Weights of a small mixture-of-experts language model, trained from scratch on English Wikipedia: width 224.
Below are experts of layer 7 (counted from 0) of a mixture-of-experts language model. Rows are named router (the router's row for the expert), up (a neuron's input weights, with its number) and show model dimensions 0-223. Each number is 128 + 24 x the weight over its row's rms, rounded and kept within 0 to 255.
Before each expert's rows: a language model's description of what the expert responds to. This comes from a sample of Wikipedia text that the model never trained on.

# expert 1
Relative pronouns, conjunctions and subject pronouns opening a new clause in prose, such as that, which, who, but, he, they.
router [135 147 155 136 173 172  85 126 166 137 116 108 116 153 152  96 151 110 131 170 117 111 117 101 122 119 124 143 148 153 108 164 121 156 162 161 152 125  96 110 112  89 147 138 114 111 123 111 132  99 176  68 138 143 111  99 114 111 106 136 115 158  97 206 130 140  97 146 151 124 110 165 159 108 114 146 125 145 180 137 153 123 157 101 115 134 114 147 111 156 104 128 141 163  94 150 122 154 145 127 147 124 149 125 158  69 144  95 127 133 144 101 133 157 155  91 123 154 127 135 126 144  91 122  87 139 118 122 138 137 133 113 144 129 116 113 117 149 105 107 166 142 175 146 119 107 152 153 131 173 105 193 142 130 150 153 104  97 104 115 178 159 127 150 139 141 138 131 128 138 131 113 133 129 142 174 165 128 107 126  88 107 128 149 139 119  81 139 140 117 159 138  96  62  84 143 146 136 131 104 136 136 128 184 130 139 115 131 147 132 143  96 113 175  93 135 145 136 150 134 110 131 131 120]
up1 [121 145 135 133 174 128 149 121 141 124 132 127 108 115  99 121 143 148 120 136 120 146 113 124 129  91  91 124 110 146  94 148 140 149 131 124 168 132 107  93 155 150 143 136 138 150  98 161 159 115 148 116 149 116 134 130 130 122  98 111 104 140 125 134 155 106 159 141 127 132 127 104 151 134  82 190 162 153 112 116 114 145 118 161 154 122 103 119 109 111 149 133  87 172 123 119 136 124 112 112 126 136 121 132 149 127 116 159  81 178 144 140 146 118 147 122 113 117 126 120 113 136 148 120 127 116 104 182 107 108 163 140  87 118 167 111 128 109 120 187 156 122 123 149 119 153 103 167 142 140 136 125  78  90 147  91 174 101 132 134 115 110 130 150 123 181 175 154  91 116 128 103 156 125 143 159 158 117  99 121 186 100 129 169 119 158 143 122 171 174 171 169  74 121 105 176 105 152  86 104 164 132 112 124  87  97 135 142 138 116 161 155 113 158 115 117  82 130 110 157 129 112  85 112]

# expert 24
Commas ending a phrase, especially between place names, dates and list items, such as City, Oklahoma; also semicolons, ), and );.
router [113 122 161 104 150 156 107 143 129 113 107 126 133 145 133 120 176 133 120 118 150 157 145 123 148 127 156 172 126 133  94 156 131 149 153 110 168  92  84 152 138 149 163 119 101 144 118 166 133 160 151 127 142 121 138 133 107 129 151 124 149 166 116 131 137  80 127 122 154 106 133 122 146 127 110 136 123 158 141 130 151 138 145  97  90 120 151 138 147 129  99 135 112 165  93 149  99 133 170 104 125 122 127 111 115 142 153  87 105 144 149 104 160 163 176 148 180 156 140 153 142 117  86  82  98 125 136 133 114 142  96  80 132 127 119 102 127 127 133 114 136 132 158 137  98  92 141 119 127 170  80 170 157 136 121 161 111 119  86 130 155 134 107 132 138 134 133 117 136 120 142 106  92 139 163 175 180 147 131 169 126 145 118 170 134 126  78 132 150 112 160 163 135  91 122 139 143 134 119 123 134 148  62 157  76 141 139  98 125 148 116 116 166 127 135 132 138  47 118 141 126 162 161 169]
up0 [144 150 133 138 128 122 130 172 121  68 135 184 114 115 104 119 114 100 106 136 109 132 117 126 168 141 129 155 114 161  90  99 145 163 112 159 140 144 138 132 115 170 181 156 136 118 142 119 137  98 131 104 118 111 100 156 126 142 179 133  98 176 139  95  77  77 145  69 130 101 118 124 148 131 100 126 101 139 116 160 124 125 121 133 150 129  92 129 123 111  97 156 129 128 116 125 127 153 118 123 152 125 170  97 113 122 151 126 100 115 174 151 111 111 139 160 102 143 114 107 122 139 165 166 128 103  84 101 158 155 114 123 147 136 144 110 121 161 133 101 156 117 117 133 129 121 114 124  95 113 142 113 124 158 146 125 122 135 114 129 114 103  90  96 124 128  65 135 115  97 113 152  98 134  75 127  96 157 179 104 120 112 115 102 114 113  73 162  87 136 152 119 152 101 188 113 128 134 121 113 159 101 131 181 125  98  96 158 119 156 118 164 126 152 133 110  98 125 123 121 153 127 122 176]

# expert 58
Connectors joining items in names, lists and ranges: and, &, or, dash, as, until, through, as in "2005 to 2008", "Warner Bros. and Telepictures".
router [ 99 129 165 126 151 143  91 126 130 109 110 157 131 157 161 110 166 149 133 115 110 145 127 160 141 107 160 146 165 137  65 136 129 129  92 113 122 115 161  99 109 121 119 139  80 138 102 156 143 112 178 110 137 156 114 117 110  52 149 114 121 160 111 136 162 120 111 154 115 126  97 130 153  97 143 172 153 138 135 121 148 121 148 102 111 126 150 109 129 122  88 144 114  91 113 138 139 139 164 128 136 154 151 111 136 140 141 129 138 129 114 102 140 134 174 121 144 136 154 128  98 136  98 119  96 132 134 106 105 135 128 101 122 136 127  94 175 136 142 139 135  67 157 172 128  99 132 147 192 163  82 138 174 111 144 135 130 112  96 103 114 131 160 165 140 117 133 120 154 140 175 109 103 121 155 178 156 152 133 145 134 150 101 136 118 139  77 128 126 136 179 119 132  79 127 133 153 146 117 156 140 126 107 158 124 144 146 162 117 125  81 128 147 167  99 122 153 113 113 172 106 171 116 163]
up1 [116 141 167 155 134 147 103 162 116 162 127  91 107 135 132 145 120  78 122  92 139 140 126 117 103 123 172  90 118 102 170 154 127 126 147 121  65 121 102 147 156 139 126 114 127 100 177 116 131  76 147 128 142 132 139 162 118 146 110 100 149 125 127 135 131 102  80 125 112 150 137 139 138 120 141 137 129 136 112 143 141 117 168 150 199 114 160 108 122 136 123 133 141 130 140 168 120 150 120 102 119 158 113 134 181 153 109 119 137 142 111 155 165  95 123 122 138 122 114 139 143 119 135 139 155  90 116  89 158 128 112 105 173 200 109  99 126  87 150 163 130 115 117 147 106 121 177 110 172  69 134 131 135 122 123 178  79 131 108 128 170 108 109 171 134  96 102 102 164 118 123 110 120 103 129 129 159 181  95 150 130 127 135 155 129 149 102 179 152 109 120 126 128 124 155 131 158 118 167 188 134 153 132 136 112 117 154 135 141 106 121 131 142 140 113 114 156 158 102 148 111 117 131 142]